config.yaml
experts_per_token: 2
moe_layers: [2, 3, 4, 5, 6, 7, 8, 9, 10, 11, 12, 13, 14]
normalize_top_k: false
balance_loss: 0.00586
lr_router: 0.000565
vocab_size: 13568
norm: "rmsnorm"
tie_embeddings: false
train_tokens: 309900000
Below are experts of layer 11 (counted from 0) of a mixture-of-experts language model. Rows are named router (the router's row for the expert), gate (a neuron's input weights, with its number), up (a neuron's input weights, with its number), down (a neuron's output weights, with its number) and show model dimensions 0-127. Each number is 128 + 32 x the weight over its row's rms, rounded and kept within 0 to 255. Numbers have three digits each.
Before each expert's rows: "comes before" lists some tokens at least twice as common just after its tokens as in all text; "gets" lists some tokens that make up at least twice as much of what it gets as of all text. This comes from a sample of Wikipedia text that the model never trained on. Tokens count by the router's weight.

# expert 13
comes before: "\n", " ", " 0", " 1", " The", " 2"
gets: " |", "|", "\n", ".", ";", ")"
router:128174149099040145178151178107110130179138156174146062157092124124056101139074115138132071146162112098165162135140081111151080159131081100126102148084155127126141107155171097122162191143110153106071111138085192126092083082130089150164163104141115102090146149086118111088132141112137145123200095125128154077126085089179114170123131161164111074111133117104150100088125173139115153106100
gate5:142106132221149145123120084142154114092118172201141093160087171118138154139125150118164101138139141102115157172157105145078189140132040146144121101108107147090078126148133161106085195123070155132072117134163097086156147142115109119138120115107185127138167106158126141083134062110118123141162186064112059177154128134148129064112130178097106150085125129131103111149083159140076105158093
up5:126122091181080112096157127067134091071147169179131051147112122141125111128101149155166069150106110219128138116152117116140149177104129172139114095141140137143112097099122165125130180158094152090126116160144116078130182148051148180132145134145102150119156166160089147109162142158122134127180185116031101118141141063087093166130135163181110104186119136154110152086107128168112124098153
down5:150149116109123182099078127113152109135102156155091143184127142122113109138161165124079063131146161160119151072163140123142071157079131151066116105132113117078100097124141115145168143092111152162155130150064156105114156087121115182131094130158146150171099159152143139158148070142172178053145072150102152114212127093183108171178130165187141142132079171139115202110114152112142096159104
gate6:134130164153045154138133096180090093142103122150096103114102122155081164195127140099143074095149120119104171093108157090094133122086118120138143115112106124158080135161138188095120140112118162113163146160110124157101135119095116123129077130048110074182161140096139131130158116159162093174096160126094098099180106153106195193119133096178162129118165073177136086168156076068139182100158
up6:101125104101092127157133097088106091180143087113168090129179101057105111077134135110128049148122148152150110101122117054119110131150127170118092096150101129163099172149199091114164201097128212164127093092157129115131123142175187154148112081099077126160148128142129130143111155113157139162086096091151131147128149131163177097119127111122180206148120138117113119128141166100151210108174
down6:178149146112151115132195118146134119127102161130161123144146113143165156115169193198162088108128130179155183149130063166134156088144130124150075203149172126151135096107157126143184120178097094134157156127144118170188106166122143129123092111184147139130117166098149137167086105084159097172145111190096169102124111151165169102168114090117142147073164141096137094101214082106102150168136
gate7:142149176099118048131132160104137102122122170089161088110141098137147149208139155163107145106129146129136074101173129208098115095065075114173130130137090089102132118116126128138139094133095074129083111170146183135161115086102131089113152136093103158188101109119090131155152123106123081151133094144186170113135140137132139152113169195103078130092130159103032101099145120127164117200177
up7:178162156146089117117133146098108089172133150091183136094129130193149095122124119137106089104130145114157088087152150156131090157067108126122143102080139120110147127089122122174173068175116144141107189113095186135148143084172128092093156124127123150202130085109131120131164113137150087154155117178103140110136119156200173116095145150008085078062136172125083123168131125128139096158162
down7:134173172154107113080164145113117090145135132167141159170148162150114152120102107111092125189131097190058135119166109081191116180197127223101088083129132113178134134155143134147077132146207106168128161137142123136114121137122113180081133124092089129161130176128163172143189130117129126173180118154106087107180164123128157113132106054130128092101137131135191094107130083158133135159151
gate8:168143081203132159070183119105206078157195131114102097088109132127119124157138105137139075141114114117108114058140139219143133167118125119087131080143151114118134154096118145154083131151111083134173120173149125114204088149146157133139141109103106143133147162121180186171143147152176140219123176127129114130084129179203129103126139106125117119186151078130145101116101140111121156154134
up8:179128135149162159091159092080142077174092090102134068144096135131123111161116102115169076190149127129203143120112080191134135192162081089087122074182136076161113127134147134139151128195130049110128156137098147099117087142098156148118084144122101099118171165119172154106110136123166142135147148118082057153111112160189094144131122182132142179172134109120183131106119164099110137111155
down8:104151096093111155096205078152137117122052127062112090154195170156170067168110150135149168128118164080117156157084132125174109097143101168144169141122125116148133137144131091136141135155106094138120088179088147064058085165193130132123136115115142157078109147156137136129160154072138064092155158134148136131148077192151143127133149124127170123150196109101095130164103143121118105181180
gate9:148167126121152096177161172164096186195105183104081133153041103115036109177062096126105121181141155121144131103115152165131153173102104107136090179116130161133148121117168145112132124138145200136160142182113130106131110107105126155098157182131086123142143131137108139044141099103083114130086121171108127130143118183091126140149162170186168135130128115155097067150163100088112117100160
up9:081058097150097140146160139136134124167127085101085114145106145106106034134127101062098166158150174195172088095159152116166127162158126138121126169123131121100128148117186202148145147166104155101158124139150188117100143158121115198077158137220127146149135110103126100092117115150151140152096107149113117119122099128074117135146168123089146111110174172142102082189099122128165072078167
down9:156130164202110139134134144144128152178136137133222106107099108125065099122093045103108169102132119135116145146158095107117165162167144141160153108058192206090126152120119110137162104088118134133092118110169160129140123115097158151158179106203089161166094178069132122128182127147149098133109108072102153091145107121102170085088112079140101144101087084132107092101147088138120164109132
gate10:139132129179161146187122124148163199149146127136156106067104103095120146129042100108150133151129158091105081137151153129090179206136131129103135114158138060147136155080141079099153074062147119158050117101122155158139093099116088154102136109106101155177108083164088125177120087117082150078090125114112131088134190091100173140130153123132136121131113148077103061144133160100095154150163
up10:108115152122111113163123171145107157128143055175153140161075150150150119162146153135141084190116172107119110097179198107124142152145105151108102106127184084098090141123148091082069173097069097198147139100097100129102102115131078107096158168073121145158081121153118103121105147136098182092128142183075153090142199096130119153115102119155155191141159119059107084130174110139167141099134
down10:148157124175082122133129161127142157170140129124104140169177137144130134099076074098160146127079144146170144187111023068153114177119067115102133128151083144140106123160123130089119160140092134138110173174146136144164196118111107102168131086114131125162138152118125152151101184121119126090106118132169123107113114237119075131150087181178149132169147090101135133167146137116189180114189
gate11:173167138092139122161103127155124119143084132095120080158132112183133171157109166075104090074179148160167105145133158161167123112179120088175078109115113132163138083133204180160088145120111126077151120104150133124168180170099102164167144111133093123162112112114093157107113144080173125203175170094170093130114144188122106150127117133197169172102135181160116142114121209162138127144111
up11:107181178129115119177127158171089081133093109147125125124085128110120154173070145055108104122171134164167081144160184147157097164106116125143096128143104133123186109118175070182125128140085102109136117144174114149134149140158087202186086061163129144128112083147086115118101122147123125183164124146132078108180136224104117141141103164130161146136132148131117074158125196118104176139169
down11:085094134100177143114125143159168075141117126129157138104128199125110096135136135142101184164183104135099095142125133141050101103131086205171147198155123097105102161066100090143120147116053170136127115140175159120135146141178146108120109165054138101136149132118128125199107082215092145147099142120086101111160141103137155099074141121177114089088128111109146125168154080150116131075143
gate12:135076148131074138130128103107180134098150130142124111135202083113133085133072085157113147122187174148109143173161136108104178182169057146119075082165110176117112141138101098099131202154101099100083112108080129105098083112139120100147131168149065170119090095140184148096120078127138107107073078208097127136139107111165087109122142108073136103176127104101076079132113121121141116133126
up12:096108097111156072128166103068184154113121064166120080109134151140132109118144108119138129151147168076106116145187138126070105122137129151151111092149155116098068184134132091089110151128143146084054098100144120121185224145104119119111157079161143088226138123152147164112143129101172093133169086120174171176111091110074169132119159140146118115088105149151111154097129154067133109129099
down12:055147082099164108073144149117137152126132093135140202101207157166108133141126150161182120158124177153162123105153119185152109130075119155154144124191088113111079140132127100175162170098116114144114128102103141172130124129106098095163119142163070171124164173160119119168156138155150101148087107125122178146117070108096088122139032082095100100174125125187096159120155153068152157127102

# expert 3
comes before: " of", " and", " in", " to", " for", " were"
gets: "s", "ers", "es", "\"", "ations", "ing"
router:153142134141149189073096118135069146164160041150103092124105153169131125100155134082161134091151169128143132153116141135095183116126090112077143159114149139135164134155098073102087122142116117095169089103133144155085151166119130142106186172176131159110184079116156099138136181111113053131105124106073154150104111101155124130052069104089162143189093104070161104130110141124177081124088
gate5:208155151120121127120151123153164029120130107142166173163120130119084146156127136133118100101167160132147095109062131192121092106140099155108147127176128167092124105115137111104145078183065056131118124092096156159147160128180151093165111202122120198132092108113113085104165114143129189178116096107054127151093117137113146126154114155098077162125108123142102081105108086137157151136068
up5:136138154149116138133113073186134134095154040077129155111145112090093120125115159115130139114142100109115152141055153166097174127152140124050112135149099153130141098115145140077108165174102112128161116120072109093167146098055123119153081100188136194136072111141092126204136185112119157119167123194151182142142127101112089119114142130178141177107188136175167088151089110124160104091112
down5:145128163142115148154092123118089063081139129105174172165136091098056120135123138129101131072130145129114134097113115136124174183095171069106146152140187112132039129165166102101092092139089066097151132141111127114137171116148167151159098174073102128091103125084151163127132128185143162142063191087104102127062086127088132121129120113099114120105108135083158106092128094225115116126119
gate6:159180115183122175114108111099105123170116146152164138065109137154151110180157088131132163124169091075161133175197106117141119111140072135132104050112116158137139113134094149095115173157156108141059114098125172111122172158069148094140157093105122095170098119127100182120134076104102125108153152121080135168169156139113100079159146143061166161091102126087167126186158081100169166085097
up6:098125149147067161146105116120152081122084162131121108091126056137126100131123075145167115102201106138209180162169126160195119141152104110118087084110150125150142153165150118138082136185132156127089103185119176085108198105160109179059125081097148105107086144167116168120129143157114132125167124145101152176113124176098138112127140191118157140118068094140116090185144096143125155183127
down6:096083134128168138144134150069108134132154151124092139121136159113108110127118097118117045124144022153113142037120125148071173144116183105075170138130134110120093205169096167091149137133160205126123194184131145113174098120137151101144051136134138121105093067120161124137154121141119104085120143116156117125141155135114193105133085114110137114178096146070093145118141112093126083162138
gate7:177162080138110143141099054215139073159145089103152167130064152128105154161112136136172151167130089139088148153125127117148211135089113103117132088164124165156161085110132140167161122155108125157070152161135145096089134124111089134143111068114093131114099135062181093146120146135156174132124143090147083170092158151115134124092115134092072175180121133178152053115121081142142119146073
up7:179165115166176184099148176122136148120161122150079094141091092117124106154111162095136096138162093118125149141122128108095171104156079113115143101082120113120106079084127105050155149168100168070151123117117113132138150100145087095072114134155111160210087182104161140133149126084105103153149202127122079103113118162109143115104167132116141189105102101207168113108090038116110073129128
down7:061140112127199092184132128093128134151163091073124122171108136184066125127107139118112154132065162154087100108130107113121130151121068135094101127147024130128135096162119093072093113114197105131083144129094073151132088144142083079177132114144160163122176153128086160124116113082096164161115101142134097100122161169153115133136111092107073107139115137176077135093110107109157045130105
gate8:130109147162094064150121144142123146082118130155120141145137106143118144128122112128187160152118173133167125127100100142207097149179123107160139094111123108121088119092162112137118097189116142156141127133088092124076140137126123131116152126135182097161155195168168127103123101136083172157171143132177178125132132084176126071150168071143094091064193137160062124162106127050029144153085
up8:095154144143171109105116070188070106115153091128101102156112125117085135077136130103156094147121119095114093126082117136143150122097133161108126148119183134129120146184113143114132154130118135174161092133071120085178066151169177117146139112093085163103187132071120086184206152113121124122137129113164101094123128104169135169156090098050093157152135178139151114104096085200153053183148
down8:108098128139158128137132108114171125053115142102111153076133145139101092107149094141081114092129147154156092168109108148098133171149107143167171122122151133091109147090132153125096143082117121087143185142149147120111092103115113094157118157115142135154107036111107156137197114152117101126096058108111063181065076053065088178115052186095153151172119103120115174140157123162163115084134
gate9:199103103124140173152100122095143153137121121159103094077095119185117139133141155082073123157099143128078095159162167095137114158128124170105122106202184166089185104121153138118149089141097121149152069151118101108141116091092066160167157131163058113146146147116101129104130145156082168148122147167115124151147147118115095169106099124176174079111211126120222146101128128081112073161105
up9:156091150092161104172107195134154123153168137097094156105148098114100096193114161059108128205134086120071115115112175056125092115123132154101144110152141171157185150152098064126188126144114157144082087102139106128131174129121145181150109107167099106107134116118154111108080137137090129171102163138070094188119167133178191129133073159159115119109170088155111104130112158094102119107182
down9:088088195173157107126165156092138133141171147114127072076153121151162082123172137104106200112114124117106092117155084160086138071105147208129173121185125162133153178131090165103123141113167099119077110093184114147123160147122173140081112132133113119134142159107155147134119162162080136099137142184093109214147141130167178079161143151124150129121060082175130108096118130123127202134110
gate10:126156117122133176108148145131099074186125116139145147135144112126130136064164113166108167108095106140052133131146141056162153141126172093070128082174166173063154126130140117096122144149162065147101166115137093109118091098163108169107134068121054137147188096131135189188143139133129134153156191180173092152148135166112128129145131115081077073087116125153098158135143168110135083185101
up10:124216147176123135134116130136110150183085121117119142144109104148161205103133121171170133115102133081096027135082124110127130140111073100076131135163164151124192122041166125141126186124177129116136139096160049137146057096129153111094135126150121107080171128099157134145144147166106123086146136123125173153115098129091151107174134104076111152144142165116093120092197131090146121176109
down10:141135107158102098119156139145119088144152111082096082131138148136181126124112134116118155134137136095048125064163148128112164101115176138106183161104165090150163087131136125112078110160157155071122117109196115159120085172150188144050200101074131108157111105068178109127145162124097130172154138151112147140136097113178118095067114170158197131068086093137090171138154157107087141153112
gate11:169131127144108122094138115121135134144115128085165065138113115102150125067180131109127170099142095136154097155142182116134087129157105195119118166110125113160126125078197154117135130085135116175075095145101131080197167099170122135133198086129146130159140149117104128110077101156115122102071100099130172089113156087165177159118104095122074046152176139112094113129106029145183097100151
up11:181062110137144101112124151137138119127039140182171140163083155134110086060104133145138133112119137111116159119179102078145074154158139146139147149126106139059131132177185096167127164108164155149155141078106094122109133179120096126156170091090086115126055100126091150133106164138119162109108074129148143131092225067078150137126156177150128113120093195127161126099136166148140138109163
down11:136131117145202118127102123115154095082111059113154122127114164124144101135156138122118121115111121135125084139077113118110089136089114153124085109135055112155045142109147094163084241107082059083183152133119089145139131115089151113112111169169135118132125094078157168134144148125144171104140153185058107123172122176117122124135183173168109124148147211154147146083119170123140161107160
gate12:114114128086136194130158120080149218094102189133130128135098175115150140120120137154144065093063226074147090142105151082118127139055144128155133110144128135126150146136117066132141112095068171093101193096125144090155098099105084159069122123110134126152129132115136131126180166159155155126148156090130131201105100121141132154150145104113122155093188137109098141150158145141107042164124
up12:108075130103118163143163100118062119142173137162121122117169122185124137099115143130095072074060170075145101149100131108111194158107134124133084153174145139130166150142157064062113115110079113094105190088110191101140104106127094170163160124127142144109116103068106115072151148172139179122177140119109183174154104176113137162163140097131117144127179101136140171178132091121177091115083
down12:135180113119110144136124155158070125119151055185112177159151116087133181127134132123206154138146108145157167116116143127120190067162163162089101171109130096147099082192137148139133103183174141099115104143153171170116077157149102138165139095104155076071165116070127155120147203188122145134120182088172103154172085146162128114143131144091098156125094105080108153135097107112168106095114

# expert 0
comes before: "\n", "-", "|", "The", " The", "="
gets: "\n", ".", "==", " ==", "s.", "==="
router:098151152102096105091107089124096089098155169091115149104124107116136125121069188110130069187104080130100035130097110166179076127141170122123159062127135121089136143110124155201138149137140140066086127183165131160079114169110083093175171125046071081096149151106108099138111117163113091115163120135091123094155091117172121120093148115081131116110144155116108111144123125190086143121128
gate5:107088145147113148123149114133114074103159159068136086141150101105106116141139138150058165094185193066098081137148148084148169129183142135182099085141102104179108108161140117096143200130150105108066124109108093144083157080163114118150156094137126108081112089160113150130159119150116072112121069155096081117159120134141175104208126173093092103069151110145156167117157107153182133129164
up5:162158100135118130171145117126173172116177109176095179139166123100035116120128160130169091134131118132078079151133125148111145130149130122154118114104095145108179132156147169073119184076136149135121148166122122174163120150178105119129193088121122105157127145110169130034143115153073120145136132145143166164124115079072140138161172121103074122137242188156088123134103128109089120098167
down5:160115104125142087087110136116149118132171119187047167152133127062116119101168155172143091121131106109167113099166149109065128168122200127099162159151142122120105182078116150142193150149128141122128201157103149135082143157170157135179110108192086096158112153120130116094125143134096159151144099143115168158120118173164123108077103103126107099147109057111085106166017158144115141115102
gate6:162134094119203157171094145157130164120146219145100131112131170118160105156052086092109110112099165126150154144147112192092112138043101150163155134084121132190169096119151136117140131128141163172067110136140120121159092158115162122168115197163142075130157098183128136124127107146160104141082170091140105093160178132135101183117153099113124179101184115118092137097159195115142130162116
up6:148119146138123151115142144171071085117118177076146127125103152116118119204145123128115065147134187151138133217124106189154100185080108112087122121110129144134108143098156133109144126129079203155089132116103134156133146126179116229126101111178090136142129087117158142141128111120142150143075131097074133102166176107110180166128139130138071152156163153144128092098147093103152203209117
down6:143156089095213165120148101118162118113118128119105109163160111127189184160150123141117121132124139196139130139088139143165116131136133129110124152147123107090122090134107056111140113117139125126133191147149142163071170151139133156098082088149118090188063104192151111140126124159142144107132133097096152164147139121154149171122129143049038073179174143124093145055110153114174106109219
gate7:152147113131110114082171036095121083100102145150098105083102097161144094101112132106167123190140157167128135090145148107143103120120108160110108083119108111102107171129152119137108130144102142148137150080093146146121118093161091057189165171121101096113142098220109197122103157055180126185151154139180233111159116107120115142086160110150122125089134158105155121156124152102156085151110
up7:127141086068168131162164123137126111168180121176157099109147145167146150102109135163128134202108100094106144184112156126080122133117084172119145097183129142127132157065161152117095140093051149138128114102143122144153146160113107141099108163109116169114157090199118090144209135126127097136188157126179164146140077150164112116183085141134125131086126135135151093145213219121123106156180
down7:166208119081130078110122106108111149166159117147140110126083131188100157119100148150136186183102071136140141146162086147110195095105150155103104101096102163155065139121146119140139122130223172032148100108062163077138140133123142127184112119141115148155087129140149134130108134181156135172104146110158151109126175165082144118132118116179118089114124087134190163076143141153151108123078
gate8:122150147105149159153165094125084144182151143150153105084176096206159117117151179153123145162080085144119042098128084186159095092122152153105090177096103111142148094107184144158137102125131073138162112152084135197148148084124148166072126114105185156126154162172158125083151169046136095140110100101101109127124096152170178136074134130104122134083104114167184111138139121115119106107150
up8:113147140130164176077192133089084154101098133202128087129188114115101132123124148115136140146060097135161067116087110200151090103143139078143131140120147152206118105094151156122139101104070089104098140158066136169108074112097118114110140189140105136067136161138177111105155126112137096125099086083105107138075130157162159116107106110165105096142084157146183196150165145124078087144124
down8:142178142086081105123178147162139115123146148155160080141069159130138137197173188107117136143115158106116132125130179135157115132104101117147133110124147104133150081029124083148100110132094113158156228173092092141063114157114074094149115114140105142117198076152154130108104109114086133136128134128009111082124108143142061157124135088107127117139175128134135116141173116151149148153152
gate9:157117178108121108160146134194140139101147125124123115135104084054108154095101208133166129101098130177122106117172189095098135113147203084108158123076145111126130144151163056115158105165069161094190147141104084100102139146153164136138149134119083130110161131124064127125120132152150133098137112144106089127151119125156173127159173114056092153121179083110073116187152106102170120087054
up9:184115145174140137125120144093158179136150096152106158136116160080180182118090139098133100163134145165149152177098080157130082163129096079134074133159121106147106117097118178047173129148132148137070129135112187128088116137129077143168101149139106126142117154147103112098165192078161171086147107127132114082155089193146129063150129115102111195171138178139091155141106179148190140075142
down9:095119120087127139176110131122136153118116136123063132132126158138112064141081139169100109087152098143122132119095074100115107115109109117146102111144176149083148112122119166155139141195156203099120128136176146074050130131150109101194133076136125154074125172139147088154139116109108157086140080177150129169209192126175065088071134139157096097124131168101115080121177136090088177118090
gate10:105075132037095145180149143108127163154134163159127099179126129132112082152085131117185073142091179075101148040116138096131102119145134118111149113150106195109109168098153142121101167159132121136098132177149086131133143171103073080123133108125119084141094172139092130139135108089110146155108120148156167179145126163213137168100111114109082087200148111177138166100186089117121168144142
up10:138143146115059117188114096134114146134121132156093111141129131147119088096122084157116070208174124154182128139090123144148120078123058103135104099158091085118122117079094139143194066110107187132145110080163150104115162155171105136119136161095134093128139082122170144130200132085166130130120195182193111158114190161122113102086129130099128124153157105192121096136133099076167071114126
down10:113101107141086190127173057129152116114124164110143139136141069099132142139131068108155150091131126161108134147126133074119187063119134182126067056151138100091118154146143082131063161164078151118060101140108123159094137173117106050068072157105119111084158119080058146169131134155106106137098175082103140091148140113125130142154128105117154165137146147102155134158183116130108188138152
gate11:070078145185093107150174123128144124121156094107108126141129139125122114136113091127102155185052150135144101153174112113126150074141118043150163132127151127091114078140082157143101093142107087194145158107082096094191118143137080156151154180148086107139120104128175122137091109097098178119136147125123108210106154141196138114102108088115081076157105168137123079196138102085128182114098
up11:155170176132142131135114097121192110137172181118149116171093135139153107153147146164076074132126109148108183136136161226127122126077139099153102072094173145161097083091158139148128091182110153187117149124078112173120103090088138064123123185129134128122106088150164119094162126094095153143099082098151152098108108089115166107153160112143036172130117154157088122111158153103150188110087
down11:156142112149094122100142144074144174163116147154115111062133172174119130152144153199165100118106086201161157158130150175080155135117055161121088049068098072167093183127129109130105118079178136103171108148097129137116124191122130131082083089134124142124130138131173136114138153122119109166144130141111099134093102142185161103117164136133176138130129175056148185122131164051116113104137
gate12:110114190160090199100105101133077140139078162111151138081112117123133188097142136088183176126094131062096138186147089117122130106080185102134104132133133205108074122158175103128114117140059172121186168099108098135133138146131117092143080154138114139139135164165142070094102123137165054126096152034126158130138118152151119112125108163125192129101114140170084154160131151157131124145157
up12:114158150077146101175075081129139098114138196143175109082098126115114108106121163106138127116117112111167115190169122127092190139140142183147105105149129148149118145066112149129171143158047074148094132089103067144114164080107080152143110116098115174088129077176091148120156167144167107124084146145115166103138146124140214115108155067116165120084093074122142144156143169078076106105105
down12:104087170120097139160123126137138133140160148136174169146129119093100162052193137082226153123121099127118126079136053121127139096070130085128120130143154195088151099082121057192109131177164131147063123105143181158117134142163140128161171138116160116136098190143102165210138151083171096124112112143145114143116142120128167187083158150129133135124097123163148123136102104149076155163134

# expert 14
comes before: " the", " a", " an", " his", " been", " its"
gets: " in", " of", " to", " was", " is", " as"
router:150137105107114108104138123114146150110123084193106144135153105120104157143164074131166169156178152152160174112080100063179108080134125109114166104096140144075132171060120096111162122059111102158173129167076128091139159073089121154128111127128180110147157182132110201126108120125149067158096150136123158115146089165117131032127186175131127157081133093142142130061113103147154153161106
gate5:173078172170152182167083116146164123156138124143034152190096152119140119112170110086133095151127156193098102138178067147091137133120143124109137098117082176143119088176119134123152126159101092174130104141184170145153155119101060146123184095173148173167100190153079126124077149097132134149124101157090148122151165132146168134117152103137114185120103203136115141151087128107154073147145
up5:155094135149166143084127100086146136035139082120132174084106189176097134119127127127081124154102153095114077100073089083128096142164134104127147106068116125118071194138121178077170110132082170179075122141129143113146092116160112056118152111126124142091162180133103151120174090135128133097182191144110163074133147095159184159112145087128160120102179161139148145139113105163152127159156
down5:108094127165107152157134105137171142078099160056157138111131172130121146044145073138128150174110121143095100096107137052109090126124108171118093139142163148065115136134144120102118124095042144116167182116132131189129163157098150189174107160141082139205100135144141144181146155111153155122111108117097121142131097152080125167203129121163106055135118127080151092196134137112120149090136
gate6:099065115215139124119148078117125099158145182097165130146169128112114052115079140075146082117112193126094130138127126149095144155139084123115138127131093114130154138129178164203108132127105116075133176128135120142060107164109145148149121076165135126134104132182173141162137221041145122102142094163148205140153128159094114158120117134173114123133101163168127092114179104135170164115132
up6:111152091175151161079125104147096135131140160120165101197142149085162088064047138126154096121131138088137101138171157107099109133141117106116128152128110135191087219129072163129136171159102141161164155136077128161103111149092129115170121071134128118103101138168147165153157151119124170117086066159056181124167101129084105210117148087139114133144057154135153125089119103110170114141103
down6:122144118145119152079171101118108074110116141201070135170155160127169132142142170157162124124092117183117167139151158127108097057090170106058092164119165129171115128149113113102088133134157140154175134153081136194100129169136124191132069132074163149115087203139157196133101109104130159139130160092165142160169133136096055130112173166117103193131123113091168096121116133149161129156102
gate7:152128124117171093104145171115144132110111178180148096092107149129093127124118110124101090121130165074111135161152138120107119187068149091132067182110137155112137141125178158129127123204099071135144156119159180190178113116078184120073149170148133121138140137095096174126124116076098182167128121132121200126117128127122071101114139159165177214135108100113164106127144172103112062126054
up7:175147122118195112159150114209154082146128196170126140066109093093179124158122120070080169109184164123128150144180132198179155168105119127135093146211078063123131134136097090121152090125108175128136132132117151174112096118098140088098107162112154139140106137103139113122178148139123081110165158136113109139135152132130133104118139152140081104099124140100186128173167137036081101098150
down7:112150141169114140072134073163140087118097172121138064169092170126130147155127128136154168137132143099143115112153121073166135154171138091101157105088129064115076151095149194183166132109169114170101108144145153149193080153107164102167102144178129162081098142094107111080074105062125161093132146133157202103068152154183104093094109084179157157122137123129125162077116116143110109161141
gate8:126140116092077057158148147107112166150155181133141038148159118128148149147104153147138164086114084133180133163125181108127229131099142076071145147081159094143060135101191141087156078156074181133147120165098131168171103114161120144131109151173107166103116136161146161148132097142167093126125098126131102117063130157108113111130103151131136133199126069157127100126127133083150073123132
up8:152202171085071124120139143108172121106150129148132144181094154118077121104138134103164135135113105119148138186184098177112112114118201131140134101081130146116119074112136049123130083170166084156062117139125153133139128103134102122167152094109205076065109173078148103113093103150109141156165173118151088145130095112105188173106150063177110195130161128095097144132162126168128131146136
down8:102107134106129111107131165094092148098123133122152141135153123214179193121054117140140124156129143130116149146155150175093168165095119131062071179136177110138171151046083131134113120088162117180163122129164077133131164133125178137118118149140109164148188119085111111057106052105106160152107089125080129114152139195113098146120090074107127124152121158147120066065140100097130119103152
gate9:075173150144089143129134150171076138139069125141032164138146147081103125061160154135131161168063084110125132129118179078122142107114101143164142093170108090123134166080094165139119137103152160118123177156148149124105136092094183152115157106073115112152115163106131135141130135194129131143168154137058156121091191148132102072155131146121117067129158107127130165175112081176060111089095
up9:108166119089059134169126166161125203170125117135069128176088096062114163086134122116145160123052137122116087162119142144167120109135133113145111134109170070092129140095123160156102175142172179157112208122120116156135158150128182137128172125085159129088121193170173160137147125176154140068147124165091090130115075097125084057117144139099113124138156101153109121144159119135064100165100
down9:128130157103127106134151136189148144182171115092153098112107029083161122138091134144187128147055137086166131155170067106144121156092125060085170203154143092109142113185140089187127138214169170090137114090095152198108152126150143123106169096101108138145130118123155142134117158140178155135134137138136127089083148162091122146124147134125091124107173109113133125172120193138156129175122
gate10:156137155192165115171121153126149193072104144154126133073156148113083168128116142115144083114140139125129169101134167088050116085094158123166139164129057115131089116121137079172067140122115160126105132112129130127088157151104130176083133144142073130081103192097125135118113076129205151174155129102110159158105065114129172079167127132111119221151089111148126150175109077102113098127107
up10:171102130149149173219144212106127169122117133172135079098153095089042190141087139120127121113161134136159108109091141092116119133175131133106098139142119129138087123118121104159133120116142149143152091105156157173120146187134104114101128158151096115130036215167151116130142090167149123149133134141080135137130065046145098141114165139128140173119137073167159152170200109119115128088109
down10:145138176101063144164125095155111150155177152200131112146134136117157131190110178140077135174083201190153124129119068124112107133097082129055089073140106119117124096160099122171169088150098131162087130144146133151146121171117136181107089119119103141119116121154190106163119187112135176147086122157095124124159121124165093153085152161089170087123159089149151133154216129097088152101118
gate11:067165081124167135122107090133154132103058136089127140102200153112151117084135110125071064135101171109103138101144131174186091110167079104064077115133159148174128144129145136166124147123132125145114155151140107183118082122098121128106177048116156156107131168168153136147146205079142137120141110079074157106147120125081127097177168113112138125083103150152176190167187076119135125117131
up11:177166112070107135108102109196143110104149176079165107193166144099130138069142115192130156168091127064086109056137145159165119086091146176114117160151145175127149173160131136082157125145163162159135082140091106131172113073179146140095113086110099078113169167089111082114154142155171194144148136070152109107115149101090137150141119171136098114092176129168138118155161117147125119162144
down11:154144145086166090119126139157107132084089137105116091076100169200142081145131110171118105190101179111148132149108126147166122140156185126145136130158144186136135112064096099090132121166122177170181157116097091115162111093190141154154144040166173066123126142193131101128114096128104159110053079141120130135093131203099123067112170101140151115111155129122105135083120122115101136159079
gate12:123090082151181154162126124091136147083123123177110192146147127079199129142149140176158149132173091133163130114132168103157128169132150146108136073094178191061118091126079149149155186087052087120154134125087096137074089062114103099167105162149111168154141138125106110119132156199135099183173107113136118125050100106137146164115142105107157090164143095137116117146094123171101139124160
up12:173150145171162111143123167146133125109150166198070115141091120061110134123106109098124152134115113159175145149134163129156127147149029139098091096121148160150181110171084169125158140122085137093139141088101151100143113110125081081128114182171170139158151132101124131111178123221122120165146126149119125140069078174112112138089178089106129097136134059112099170186154083102068087153135
down12:206209148181154140095140146087118132105186175143127153177167163105137095127178133174170152154123129120110148120093145135185077103144142107106125162104160160125128161138153108104060140106133102148122147119089162078169159119139186141080102111065133125147034162078154167106098137102136083172153109076099133158168168129120105147138209088117101104128125087134094134130144122101084117113144